Experts of a small language model.
Size: 11 layers, width 320, vocabulary 32768, 64.4M parameters.
Experts: 48 experts in each of 11 layers, 80 bilinear neurons an expert, 4 picks a token, a softmax router.
Below are experts of layer 3 (counted from 0) of a mixture-of-experts language model. Rows are named router (the router's row for the expert), down (a neuron's output weights, with its number) and show model dimensions 200-239. Each number is 50 + 12 x the weight over its row's rms, rounded and kept within 0 to 99.
Before each expert's rows: "comes before" lists some tokens at least twice as common just after its tokens as in all text. This comes from a sample of Wikipedia text that the model never trained on. Tokens count by the router's weight.

# expert 12
comes before: " of", ",", " in", ".", " and", ".\n\n"
router:49 24 49 64 58 38 52 58 57 35 64 48 50 32 59 56 36 65 46 65 45 59 54 53 30 54 52 57 45 92 29 54 48 45 58 47 43 39 44 33
down0:58 69 43 67 38 41 59 30 48 32 38 60 63 43 53 42 27 84 58 31 56 50 60 51 41 45 37 52 50 55 76 63 56 51 76 59 54 26 58 35
down1:58 43 61 43 69 59 61 28 34 60 23 46 41 39 50 49 44 35 45 52 51 42 38 61 43 69 47 59 40 48 61 51 49 36 35 50 41 56 49 64
down2:62 40 33 56 44 48 60 55 56 42 70 45 56 50 53 43 59 47 54 64 59 37 54 45 43 40 58 59 34 72 63 70 74 63 52 53 39 55 49 39
down3:59 55 57 67 49 38 45 68 49 60 57 69 56 33 47 42 53 60 57 39 40 43 59 73 43 51 41 51 61 45 48 61 50 31 41 38 59 27 65 63
down4:55 43 37 62 48 42 66 53 50 76 54 20 62 71 33 45 47 52 33 47 41 50 24 49 57 50 76 72 61 40 44 55 36 41 68 26 37 65 33 80
down5:41 59 45 65 54 52 61 57 54 48 42 69 60 64 36 56 41 71 49 51 58 32 42 62 55 58 57 61 28 41 44 62 47 32 55 50 56 38 69 48
down6:20 50 39 39 52 56 53 64 24 60 42 25 53 52 50 19 60 73 73 46 49 60 56 50 44 38 51 44 59 66 44 56 32 50 58 45 59 70 46 33
down7:35 63 50 28 34 20 37 41 68 49 59 51 50 30 51 42 41 47 51 44 42 54 60 61 48 61 68 44 48 75 41 35 50 44 62 62 56 54 58 40
down8:41 53 36 52 55 47 40 67 46 64 55 43 49 73 54 33 83 41 67 47 60 42 42 45 49 47 55 55 49 65 50 55 54 62 54 59 45 51 67 46
down9:67 46 75 60 81 53 53 38 54 46 36 38 58 44 64 28 56 46 61 49 60 52 46 17 57 64 44 41 59 70 52 25 51 54 51 42 38 65 27 52
down10:71 25 54 44 68 67 73 42 39 76 37 50 36 44 27 51 48 42 55 40 52 39 41 30 44 70 39 50 41 35 48 22 40 53 57 49 32 68 49 51
down11:60 56 39 38 32 54 53 30 53 40 63 66 35 33 57 39 45 56 36 45 59 43 71 33 61 49 45 61 37 41 53 42 58 66 58 48 45 37 63 56
down12:50 35 55 49 38 35 41 48 42 26 34 28 45 58 69 59 44 09 67 61 77 56 66 52 63 61 68 53 71 49 52 67 56 48 43 38 48 45 47 61
down13:33 50 58 47 27 40 50 47 64 18 64 52 38 45 65 34 60 36 54 58 39 44 23 33 50 39 48 47 53 45 66 44 41 46 38 44 45 61 50 52
down14:63 28 57 56 36 46 73 66 58 34 61 34 34 54 64 56 56 57 49 48 46 39 61 48 62 39 53 43 71 78 48 44 24 48 63 55 37 50 60 42
down15:37 48 78 52 46 51 44 49 63 59 53 36 51 30 49 42 67 46 68 43 40 44 44 55 56 45 69 43 45 37 45 50 16 52 34 62 39 55 39 46
down16:55 28 54 39 58 33 48 22 51 65 62 24 57 30 50 52 49 34 54 58 43 60 61 29 46 45 66 39 54 81 48 55 55 64 57 69 42 72 62 74
down17:62 74 51 54 44 65 48 35 52 35 41 60 44 21 71 37 44 62 55 48 69 62 69 29 34 56 45 53 38 49 61 43 45 31 44 61 50 74 33 42
down18:50 45 40 54 54 56 43 55 40 51 54 60 44 45 49 44 35 54 63 49 52 49 33 44 35 43 66 47 70 73 30 34 57 53 38 51 37 51 43 38
down19:38 70 64 63 52 53 65 28 39 30 53 46 43 61 58 67 77 47 64 54 67 56 63 62 30 40 41 56 70 50 48 57 61 62 37 48 41 56 31 53
down20:58 67 55 46 51 84 61 63 44 51 61 49 61 58 47 60 54 51 54 63 47 57 70 53 55 51 48 52 46 58 45 79 47 54 53 61 41 64 64 59
down21:46 62 33 54 48 53 75 49 62 45 33 37 70 64 50 50 50 71 57 50 74 57 73 55 44 47 54 61 52 44 68 62 39 51 42 51 35 59 44 54
down22:40 48 51 48 41 49 40 33 63 41 37 62 25 53 76 63 52 41 77 51 56 48 59 64 61 52 68 41 58 38 43 58 35 49 13 67 41 40 44 33
down23:40 54 29 53 69 64 34 37 50 39 34 48 64 48 52 63 58 59 50 42 36 49 53 37 65 18 34 44 72 67 38 46 55 49 26 43 58 77 52 31
down24:68 48 57 49 50 69 55 48 43 51 47 50 66 50 50 64 38 54 60 15 19 57 40 61 53 70 54 62 74 54 50 39 32 42 50 37 62 51 45 52
down25:33 59 49 43 39 65 69 56 55 52 46 53 35 52 62 50 51 49 36 46 42 56 85 90 47 34 20 67 43 52 72 46 52 46 29 32 69 50 37 69
down26:38 27 49 42 58 25 51 50 50 43 61 65 47 51 46 66 48 33 49 37 26 38 50 50 52 50 32 27 76 39 46 48 51 45 63 53 52 34 56 23
down27:73 29 48 52 61 72 40 55 42 51 42 56 62 61 59 49 49 56 58 50 38 34 61 39 44 68 64 53 59 65 28 43 42 53 61 44 35 34 27 54
down28:50 57 46 46 54 55 27 48 69 63 36 47 33 59 50 58 24 26 36 40 58 60 36 42 48 40 51 38 46 32 47 44 62 45 34 52 47 51 44 51
down29:71 58 65 40 43 48 57 66 55 66 55 53 60 70 43 41 70 40 40 48 52 50 70 59 54 72 50 28 50 41 50 51 58 56 56 22 44 45 45 54
down30:77 34 43 46 54 37 43 60 56 47 43 41 66 65 45 42 26 63 40 66 52 57 46 64 62 49 39 50 65 24 36 41 66 47 52 45 35 56 43 53
down31:49 37 35 58 50 46 28 52 61 46 62 66 73 55 50 59 52 61 40 68 53 41 75 55 60 47 51 47 44 28 26 68 43 63 71 72 72 58 38 42
down32:50 46 44 42 38 48 32 49 38 34 59 50 63 54 37 49 71 69 31 40 43 47 44 66 58 31 38 39 59 47 56 57 70 57 36 52 53 48 53 53
down33:33 61 38 39 47 51 47 27 43 62 40 51 51 54 57 59 52 51 31 33 57 22 40 37 54 40 48 47 45 51 52 61 75 31 58 47 37 56 40 42
down34:47 57 59 64 60 40 28 43 63 42 64 25 43 50 56 43 42 45 56 44 51 41 65 33 42 60 50 64 43 42 46 51 49 43 17 41 42 40 47 45
down35:60 62 34 39 57 46 36 35 58 61 51 44 52 73 51 55 40 52 52 53 61 50 42 19 52 60 28 50 50 54 40 56 66 45 57 62 40 60 46 65
down36:46 40 51 42 46 51 73 42 52 88 67 52 35 42 57 42 32 35 54 40 43 55 41 40 45 42 40 53 48 61 64 42 54 49 63 47 72 36 61 45
down37:58 44 62 41 65 40 46 50 36 44 38 47 44 75 53 58 56 58 42 40 44 59 45 49 46 36 16 52 68 38 39 40 63 50 53 52 40 33 53 52
down38:58 32 43 55 57 44 68 54 49 52 56 52 77 42 41 43 49 36 34 51 47 42 46 48 60 52 52 53 24 69 50 64 47 75 44 51 48 44 43 25
down39:62 38 51 62 31 48 64 57 26 55 57 54 63 51 59 60 63 70 44 35 60 47 60 50 61 45 61 24 48 56 59 31 51 60 43 47 37 61 62 56
down40:46 45 48 24 43 34 61 30 38 44 64 33 82 69 54 42 67 27 67 64 59 72 50 45 54 47 67 69 51 73 53 54 46 41 64 66 44 54 51 54
down41:62 42 43 48 54 57 52 31 59 44 55 36 60 68 26 45 52 65 51 45 54 36 46 74 66 45 57 41 29 39 46 52 77 56 32 54 43 36 37 72
down42:55 27 65 48 56 61 50 43 50 37 49 41 46 25 64 49 47 42 69 56 64 59 72 29 40 50 61 52 44 48 53 45 33 34 70 41 42 51 43 75
down43:74 33 47 54 57 53 41 49 50 50 51 41 26 57 60 49 38 70 31 58 37 45 44 35 59 51 42 45 59 32 72 27 40 39 58 32 54 54 54 84
down44:45 51 41 43 37 55 47 74 52 32 48 50 57 48 56 51 47 60 41 45 61 57 65 62 57 23 63 39 72 40 46 79 15 43 52 65 47 61 36 37
down45:48 54 57 54 57 56 59 37 53 51 50 52 61 62 48 40 50 54 58 55 43 51 67 36 45 58 26 29 61 59 58 73 56 44 51 50 66 56 64 47
down46:53 28 60 57 48 51 55 57 48 43 40 24 34 41 63 57 48 44 42 42 72 59 66 60 28 55 41 86 70 41 44 55 74 41 56 42 49 40 55 64
down47:56 44 48 66 40 77 47 34 72 79 55 38 57 52 52 30 61 35 44 60 40 37 58 50 69 65 55 45 54 62 44 70 26 43 47 53 50 51 41 41
down48:28 40 65 46 43 57 58 67 70 70 37 39 43 47 35 74 50 54 61 55 47 67 47 65 57 24 40 62 62 39 59 67 45 65 69 53 61 46 58 37
down49:35 76 53 53 53 50 50 34 37 59 26 79 48 35 64 58 48 25 49 51 61 43 41 36 48 44 48 48 36 54 56 48 38 50 46 37 42 49 18 42
down50:59 52 62 46 56 51 33 58 68 38 50 41 65 47 50 41 45 73 48 77 59 44 38 50 45 54 47 51 44 45 64 48 48 60 35 52 43 70 68 49
down51:59 50 51 48 56 59 41 30 77 60 41 49 64 44 55 63 68 37 61 27 28 38 45 46 45 37 44 56 60 53 62 48 44 61 46 33 57 60 67 33
down52:35 33 31 47 60 41 64 74 47 58 49 46 45 36 51 57 34 42 51 66 38 46 64 40 47 45 42 43 68 42 32 38 55 66 57 54 57 36 52 53
down53:32 43 36 48 72 47 63 48 48 51 45 63 68 51 37 44 49 40 79 61 44 78 76 39 50 53 31 35 65 32 57 54 45 53 52 44 62 58 59 61

# expert 41
comes before: ",", ".", " of", ".\n\n", " and", " in"
router:58 36 31 55 82 31 46 36 66 32 62 47 58 47 60 49 22 75 54 59 45 59 56 72 45 61 43 56 47 62 33 43 53 57 50 37 42 38 41 55
down0:38 58 52 44 68 55 30 52 27 49 29 65 50 47 43 64 23 56 50 38 51 31 70 50 54 15 42 30 50 52 38 52 55 33 37 58 46 31 53 32
down1:50 69 56 54 46 52 48 57 71 48 41 43 63 35 54 45 51 56 42 47 47 56 48 63 43 29 68 45 40 43 79 77 49 41 70 66 41 46 53 43
down2:52 26 42 59 59 47 37 49 29 57 56 60 36 60 51 19 75 38 43 46 54 44 39 55 51 69 74 48 70 46 37 33 41 48 51 50 31 50 47 43
down3:56 63 69 35 56 56 57 56 64 56 58 51 58 42 56 48 71 46 57 59 56 50 34 28 30 47 62 60 27 57 47 47 50 47 49 48 44 58 41 51
down4:50 37 35 71 57 60 50 66 39 60 41 56 56 65 46 48 29 65 41 20 48 54 58 47 43 72 60 43 57 41 56 17 56 43 71 47 50 71 57 54
down5:63 34 28 41 57 49 43 42 38 45 43 59 50 54 49 28 47 22 42 53 54 36 27 49 61 34 67 63 75 60 45 46 47 31 32 43 29 37 69 46
down6:45 52 40 35 53 47 56 83 55 72 62 49 45 35 64 53 52 51 67 33 41 55 53 55 50 21 56 61 64 24 59 68 49 41 64 43 43 50 42 37
down7:57 57 32 52 37 77 65 38 70 49 43 62 33 28 55 50 46 35 38 65 49 66 49 35 41 56 56 52 68 65 69 55 54 61 49 59 66 33 48 47
down8:72 56 59 46 53 42 35 35 51 55 52 42 81 56 48 42 47 39 45 38 59 58 58 44 48 42 50 46 53 71 47 56 55 50 71 59 52 53 51 23
down9:50 52 57 51 39 51 53 78 49 20 57 47 51 27 59 33 66 28 67 58 64 64 52 57 27 51 39 43 31 48 51 57 43 56 49 58 52 48 48 66
down10:41 29 48 60 45 74 51 46 51 83 53 51 44 39 41 65 31 45 35 45 42 40 55 36 36 39 47 72 54 73 58 54 35 61 59 48 69 68 58 46
down11:48 83 43 43 54 48 42 26 56 48 51 53 57 56 24 34 53 67 40 31 59 41 67 61 48 45 30 47 46 56 37 44 39 46 50 47 41 57 45 59
down12:38 46 45 63 53 74 41 24 60 42 21 62 36 55 45 46 54 22 51 63 51 44 60 47 53 48 40 39 56 72 50 30 33 47 45 34 56 51 48 59
down13:44 51 51 53 46 56 49 63 38 41 58 61 53 38 61 41 62 50 29 59 37 63 25 66 51 54 34 36 53 51 50 49 60 39 42 65 45 65 25 50
down14:58 53 48 70 55 51 60 57 52 43 28 62 35 28 57 45 53 60 49 22 45 60 49 71 32 67 35 62 55 38 43 57 45 61 59 60 59 63 55 29
down15:68 33 77 45 37 39 56 32 40 40 61 54 58 35 50 69 77 43 51 35 58 30 43 68 49 63 48 48 39 47 47 67 37 45 51 53 62 46 66 56
down16:43 47 34 38 42 41 60 49 37 68 58 56 39 44 42 45 33 67 65 64 26 48 46 59 44 38 58 64 60 63 39 50 50 56 50 49 63 47 63 49
down17:55 55 50 53 41 39 58 48 33 59 56 23 57 51 72 45 72 30 78 45 54 56 49 29 69 39 74 60 53 64 69 66 40 42 57 70 47 61 34 55
down18:49 47 48 68 52 42 65 50 59 50 40 27 54 38 43 59 41 88 43 61 53 51 53 57 45 51 41 61 51 44 55 34 74 57 65 49 43 57 60 54
down19:61 60 47 49 33 44 21 59 44 48 42 54 45 67 49 47 61 55 40 60 60 54 45 53 47 32 65 37 48 62 38 40 42 47 41 68 52 53 66 32
down20:56 60 47 55 47 50 52 43 67 62 43 35 48 53 27 62 31 59 27 47 35 42 50 60 50 51 64 51 50 67 69 64 78 43 40 50 50 28 42 48
down21:53 62 36 59 31 44 50 50 68 41 33 76 51 32 66 66 56 51 33 47 73 34 47 64 41 41 70 42 64 49 54 67 50 54 45 68 65 80 45 54
down22:43 59 56 55 33 39 32 26 55 54 50 51 48 56 48 66 59 35 74 43 62 54 32 55 60 48 60 37 48 35 27 52 60 33 76 42 49 53 33 37
down23:44 44 58 46 38 52 68 51 64 43 60 55 47 40 60 77 69 30 41 42 31 61 45 70 73 81 40 45 37 29 67 35 49 56 47 38 61 54 46 64
down24:61 29 43 65 49 54 22 61 28 57 31 50 35 66 42 43 36 71 61 30 57 43 45 63 37 39 62 54 53 31 47 36 71 51 33 57 54 67 27 68
down25:51 52 65 47 51 43 20 49 43 51 46 56 52 55 70 63 42 40 41 33 38 35 47 55 58 44 65 64 70 54 56 74 40 53 49 53 52 38 57 56
down26:74 43 52 44 44 54 55 60 49 48 82 52 73 49 55 67 40 52 47 49 34 58 53 74 38 68 63 66 52 61 51 38 63 51 61 45 48 49 27 62
down27:42 29 50 52 55 50 66 55 45 46 51 42 39 39 53 79 44 53 37 52 55 46 51 59 71 51 46 53 58 43 55 40 68 56 43 53 68 55 72 42
down28:69 34 48 49 47 49 71 55 43 43 54 46 39 55 56 46 42 60 51 47 50 56 72 67 57 70 46 33 73 42 40 60 71 31 65 39 35 57 42 65
down29:55 53 30 46 75 32 54 56 44 48 64 22 46 48 56 47 68 42 58 58 72 68 65 50 65 62 66 37 56 40 44 44 46 48 58 31 32 50 56 49
down30:38 42 77 59 56 37 48 32 40 54 63 45 52 54 45 49 38 50 52 41 88 63 45 54 47 54 39 30 24 54 62 46 45 57 54 50 76 42 52 23
down31:63 42 43 46 23 45 51 53 42 63 56 34 53 60 48 44 52 33 51 31 40 30 45 32 60 38 56 56 64 52 39 35 24 30 65 51 62 69 31 37
down32:29 47 41 34 55 74 66 45 48 63 53 39 69 59 38 50 56 51 45 55 34 46 64 39 46 69 55 34 17 56 53 42 51 55 41 46 51 56 58 32
down33:43 39 50 53 56 61 54 50 60 49 36 68 52 49 75 61 57 43 73 55 57 34 67 29 60 56 47 37 24 60 60 20 29 57 52 60 48 59 47 41
down34:44 57 77 44 41 37 60 58 40 37 47 59 56 51 31 32 48 47 57 65 42 49 46 18 40 40 32 47 49 58 54 38 29 47 68 54 51 54 51 55
down35:67 26 44 63 38 55 62 46 37 33 51 49 36 51 73 54 45 53 45 57 71 57 43 55 57 52 69 63 54 62 60 60 41 48 51 40 63 32 72 47
down36:50 62 59 42 77 41 38 74 45 51 48 62 25 51 71 49 43 44 37 70 65 59 58 37 45 43 42 56 32 53 56 43 61 47 59 29 67 22 63 76
down37:32 40 48 34 58 56 44 46 47 64 53 51 39 53 50 49 62 48 58 45 66 56 48 40 58 58 86 63 40 38 46 36 56 70 26 46 56 66 67 49
down38:47 54 48 76 64 66 52 58 40 61 54 61 36 19 47 46 45 44 54 46 43 60 62 28 63 62 59 57 77 56 62 47 46 45 31 60 66 58 68 68
down39:37 28 80 59 84 39 70 67 57 31 59 42 44 56 39 38 42 48 37 61 28 54 29 71 68 61 68 52 45 49 61 54 51 58 24 64 41 42 63 38
down40:58 45 48 45 29 59 55 43 37 40 48 42 43 51 53 56 68 53 48 47 46 54 28 33 54 24 30 27 23 51 62 49 45 67 50 38 45 51 49 56
down41:42 29 67 56 59 41 49 54 49 30 56 57 63 30 33 59 53 44 47 48 68 34 66 59 58 30 53 42 21 60 42 60 42 48 51 51 42 71 36 45
down42:33 39 51 52 53 37 46 69 57 52 25 33 53 66 55 45 51 38 43 48 57 25 51 61 54 49 57 37 66 66 53 44 44 66 42 42 58 39 72 29
down43:70 46 40 68 63 33 71 42 57 56 57 40 23 49 63 44 53 43 42 53 30 47 49 49 37 53 49 45 42 76 66 55 50 56 42 60 48 45 43 54
down44:43 77 53 35 27 34 70 54 51 67 75 44 49 64 45 61 51 62 65 60 43 60 60 44 46 65 49 53 34 38 63 35 71 62 38 42 48 42 62 37
down45:42 32 60 43 42 57 57 37 59 41 48 57 60 35 70 39 54 46 74 39 51 63 52 36 55 37 39 29 53 53 61 38 63 66 77 64 50 54 71 46
down46:44 50 73 51 47 44 42 56 53 55 72 48 62 42 41 37 44 28 68 59 49 38 81 75 66 60 72 73 43 41 47 61 54 62 53 45 63 59 63 53
down47:58 42 45 44 75 54 66 35 64 67 40 54 45 51 60 48 64 50 65 30 34 53 34 31 38 53 36 45 41 43 48 62 47 42 53 48 50 65 62 39
down48:39 44 37 45 53 29 47 44 36 59 49 53 63 44 61 65 53 42 49 48 39 46 39 45 64 52 55 58 51 46 38 58 49 61 53 42 57 52 39 54
down49:38 39 48 44 48 39 48 61 51 45 81 66 56 51 62 49 56 64 40 63 27 60 59 73 64 67 52 82 34 59 69 60 71 33 37 49 44 45 51 49
down50:37 63 53 56 50 66 54 53 47 62 49 43 58 54 60 44 64 66 50 58 47 54 27 60 46 42 49 52 26 48 53 24 52 50 53 33 42 56 58 55
down51:44 29 21 38 43 28 70 67 66 36 50 46 32 62 57 51 43 55 43 61 47 62 65 68 51 44 54 53 62 44 46 53 31 55 52 51 36 60 56 34
down52:55 39 51 69 58 58 41 73 49 50 50 57 49 65 44 41 61 41 46 52 45 48 55 60 56 43 60 44 76 26 46 57 50 50 45 60 47 62 55 51
down53:46 63 63 54 53 44 66 45 57 73 44 41 42 33 63 58 47 42 60 47 68 35 60 56 53 61 52 41 48 67 50 69 64 59 56 34 52 57 47 50

# expert 10
comes before: " ", " |", " |\n", "0", "1", "|"
router:62 47 31 76 68 53 61 37 68 54 54 55 63 38 48 65 36 44 54 64 45 71 44 58 19 57 53 54 34 59 41 36 45 39 48 29 44 37 55 44
down0:45 41 63 49 47 43 52 42 48 56 47 45 76 68 40 38 50 51 50 39 53 36 29 48 36 48 44 42 36 50 56 63 48 60 22 56 53 54 20 64
down1:58 41 60 45 52 44 42 59 34 27 57 54 61 46 49 59 47 48 57 66 33 45 36 51 26 57 55 48 25 45 61 57 58 50 46 29 41 48 63 50
down2:42 53 58 62 35 71 31 48 40 53 54 46 37 47 71 59 62 40 27 38 61 70 46 33 38 48 33 47 63 58 60 54 55 40 57 50 57 28 47 31
down3:48 45 54 68 33 58 45 36 37 51 61 40 49 59 62 57 61 40 51 45 26 31 23 32 53 47 52 41 30 59 63 37 28 35 36 66 52 69 48 68
down4:57 45 35 51 65 69 67 56 25 33 51 50 50 58 44 62 59 44 51 42 57 59 36 34 53 59 46 57 55 48 48 38 53 56 45 37 69 51 52 42
down5:38 50 39 59 39 53 53 48 31 84 43 41 52 49 50 45 46 39 61 37 43 40 35 46 59 45 43 35 33 50 51 48 36 49 53 60 26 67 42 62
down6:47 47 55 40 44 46 45 62 42 45 48 21 67 49 32 67 39 55 59 39 67 50 48 52 65 42 67 43 38 45 62 43 40 42 47 71 52 55 48 59
down7:40 43 60 61 29 31 54 39 43 28 47 60 56 45 41 38 53 44 32 52 60 59 58 61 44 31 60 57 66 74 43 42 54 26 61 54 54 31 40 60
down8:69 21 29 57 32 50 38 50 53 48 60 37 33 54 52 32 44 46 56 25 75 32 46 43 42 34 35 41 31 54 35 38 66 55 74 47 25 20 64 27
down9:50 73 53 71 39 57 62 51 57 56 50 51 59 61 40 42 45 54 55 38 58 57 51 38 49 31 48 52 52 50 37 29 46 80 54 41 48 52 55 55
down10:74 68 53 58 50 54 32 52 63 38 46 71 58 51 57 36 70 40 37 54 49 47 65 35 43 40 40 49 46 68 53 35 46 41 53 33 65 64 29 49
down11:82 56 61 34 58 79 57 45 50 49 46 68 32 48 51 51 49 46 50 42 51 52 35 69 63 74 50 55 52 45 47 38 28 60 53 66 63 44 54 30
down12:53 46 48 44 57 38 39 34 39 37 80 52 68 59 52 66 47 48 58 56 74 45 45 37 51 55 39 10 48 62 42 40 50 45 57 54 41 55 59 57
down13:62 67 69 43 49 62 30 35 66 46 42 66 62 60 26 48 44 35 47 35 46 48 44 61 54 31 40 69 46 50 48 36 55 31 54 43 39 51 44 43
down14:43 55 45 42 53 52 72 46 39 55 52 56 64 45 74 43 45 67 48 55 58 42 45 59 52 45 49 54 65 27 52 50 40 44 52 46 56 42 68 56
down15:48 27 50 67 64 56 53 35 56 46 50 74 64 67 55 42 53 54 36 46 55 50 43 42 37 29 65 57 34 46 16 56 76 63 39 36 44 75 63 38
down16:62 33 62 68 47 55 45 44 50 71 57 37 69 46 49 59 54 54 71 67 34 44 41 41 33 45 72 57 56 46 31 61 51 48 46 34 65 72 65 20
down17:57 26 36 57 48 27 65 60 39 61 57 64 55 58 49 82 56 64 46 50 64 62 58 46 40 76 40 64 49 52 67 49 39 62 54 43 53 69 61 59
down18:53 35 54 44 62 40 58 50 52 41 40 54 56 35 26 65 56 57 39 56 48 64 70 56 59 58 53 34 72 58 56 43 34 36 54 53 34 60 60 39
down19:38 61 50 58 49 44 63 51 48 59 49 48 48 27 51 39 53 45 62 26 47 51 59 40 56 41 51 68 58 62 44 43 34 42 70 75 28 28 55 55
down20:53 66 40 50 48 63 70 47 58 70 41 50 37 64 50 53 72 62 36 36 46 51 43 51 58 62 37 63 65 51 32 33 55 49 58 59 41 67 27 46
down21:35 64 56 52 63 61 38 49 48 65 58 75 44 41 44 65 60 49 26 41 28 46 64 55 39 72 45 42 32 56 47 24 66 27 51 68 45 49 43 53
down22:50 67 55 38 56 35 52 44 73 39 54 23 60 28 59 41 60 48 62 40 37 60 32 29 58 51 64 41 49 43 57 13 42 39 45 62 45 49 28 58
down23:60 30 61 47 64 62 37 47 38 70 65 65 39 37 49 52 46 40 27 50 49 59 53 24 60 45 65 36 49 67 32 48 46 50 35 63 33 49 55 37
down24:48 31 41 63 52 54 60 49 32 44 63 37 60 45 52 67 29 38 45 43 39 42 49 51 38 67 58 42 60 49 48 38 41 73 43 36 39 56 82 64
down25:47 50 55 55 79 46 63 52 45 52 51 47 49 26 54 45 49 54 50 49 73 63 43 57 42 70 35 60 43 46 52 57 47 54 41 29 61 68 40 74
down26:59 33 51 47 54 54 39 46 68 49 41 43 73 43 34 49 35 40 60 28 39 45 64 47 43 63 59 53 58 46 27 41 37 37 48 45 49 43 49 31
down27:61 70 25 59 52 56 54 66 79 68 45 70 61 44 31 67 53 65 55 48 56 53 42 58 70 50 35 48 23 55 68 42 56 43 42 57 44 47 54 41
down28:71 42 57 60 55 68 40 54 36 39 52 69 28 45 53 52 43 49 43 52 37 51 42 49 34 50 54 24 73 49 53 36 47 62 43 55 41 39 65 59
down29:45 43 51 61 48 54 49 48 38 44 27 47 54 46 62 55 51 39 40 72 61 60 61 59 58 46 46 59 36 47 69 41 40 47 40 41 44 38 43 71
down30:48 57 55 61 54 39 68 71 43 43 56 46 36 39 39 54 42 43 44 37 50 60 59 43 44 77 57 52 38 55 51 53 45 50 39 31 53 77 46 59
down31:35 40 57 52 41 52 48 53 54 42 37 39 21 38 55 30 67 49 45 54 45 52 56 38 34 47 35 37 72 69 42 62 37 51 64 45 53 50 37 20
down32:47 52 48 43 57 26 46 61 14 34 47 38 51 60 55 60 54 43 47 41 65 53 51 34 54 66 43 65 57 64 56 30 57 44 55 69 34 39 62 53
down33:75 37 45 39 50 59 66 57 65 45 52 44 54 48 47 60 33 76 43 57 49 32 65 54 62 57 45 82 23 37 54 56 53 52 58 53 58 38 60 63
down34:51 38 60 36 78 47 20 25 47 44 61 56 32 40 65 55 44 36 17 38 46 62 55 64 58 42 56 52 62 44 53 33 51 47 44 69 49 33 59 47
down35:63 48 50 45 47 35 46 73 62 42 56 34 55 54 40 68 52 50 47 46 67 54 55 45 52 49 64 54 46 39 41 71 48 40 48 51 52 56 45 45
down36:41 55 51 59 52 46 65 57 63 47 47 42 50 47 50 58 54 71 55 31 54 51 37 56 47 69 57 26 47 25 69 58 50 46 30 70 61 59 27 59
down37:44 25 67 66 48 38 74 42 34 49 60 35 46 34 46 59 50 57 74 55 78 50 61 61 38 45 66 63 49 48 54 55 52 38 58 62 50 42 52 36
down38:58 72 50 70 41 69 50 58 40 49 72 43 62 52 38 51 39 58 47 46 62 56 39 38 68 43 35 60 69 28 45 44 78 49 33 52 45 65 43 59
down39:33 50 60 52 51 43 50 29 67 49 55 49 46 39 61 34 43 53 28 56 47 53 52 56 57 52 50 46 53 43 48 44 48 82 47 47 58 38 57 58
down40:45 32 64 44 37 45 63 46 58 46 69 55 46 60 26 22 53 46 26 45 45 92 53 64 57 55 42 34 44 70 33 64 43 42 41 39 51 27 34 61
down41:47 28 70 41 46 44 58 37 42 53 46 45 49 60 54 55 26 62 43 56 46 44 49 26 36 57 47 48 38 60 40 54 65 50 76 31 58 72 49 59
down42:63 59 40 59 54 47 54 42 41 55 43 57 43 52 48 59 56 77 54 50 63 45 50 54 50 46 25 62 58 69 56 51 35 56 38 55 57 42 39 52
down43:44 81 23 60 41 46 61 52 41 53 32 63 67 49 39 40 49 34 44 27 66 57 44 40 46 52 57 31 30 70 56 44 40 55 61 44 34 36 63 42
down44:44 55 51 67 48 41 57 58 53 60 47 35 72 35 45 41 44 56 63 71 50 45 62 47 33 66 37 61 68 54 45 61 46 60 40 44 71 57 51 80
down45:53 46 52 59 70 11 19 56 53 55 69 34 49 51 54 32 43 63 49 43 55 53 55 44 59 61 50 66 50 42 31 50 52 26 37 27 55 50 49 36
down46:66 40 52 41 45 43 63 38 74 31 39 70 63 51 45 46 33 35 55 54 34 57 44 58 69 35 57 65 69 51 63 68 64 39 46 47 35 44 40 57
down47:88 36 51 52 50 44 61 32 43 56 67 40 63 57 60 56 38 70 35 48 73 58 44 55 49 68 38 63 55 76 38 57 43 56 34 32 34 42 50 35
down48:28 44 38 43 47 49 43 60 42 56 56 65 57 55 44 26 35 51 52 51 57 26 43 57 54 55 41 42 54 57 61 51 73 45 81 48 62 41 57 41
down49:40 51 67 50 54 39 21 26 50 32 33 50 43 47 41 38 17 29 56 69 50 53 41 54 63 46 49 59 48 51 62 69 47 45 65 60 55 54 59 62
down50:67 53 53 61 54 59 57 69 48 45 56 41 51 40 53 57 34 60 67 49 55 61 65 46 69 50 56 42 28 66 29 34 53 43 66 30 44 64 44 46
down51:36 58 53 57 54 43 33 65 57 49 45 77 43 46 57 48 44 39 47 71 39 61 58 74 49 55 59 56 58 44 25 71 31 39 63 64 43 42 63 65
down52:39 37 72 58 42 39 48 39 52 54 45 55 59 63 46 37 39 45 58 42 45 43 54 48 50 37 52 55 65 44 53 67 54 48 39 46 69 51 42 64
down53:29 52 68 51 41 41 51 41 47 59 35 46 57 70 46 47 38 33 49 30 61 63 35 60 46 37 54 53 52 41 56 67 53 70 53 51 40 59 23 38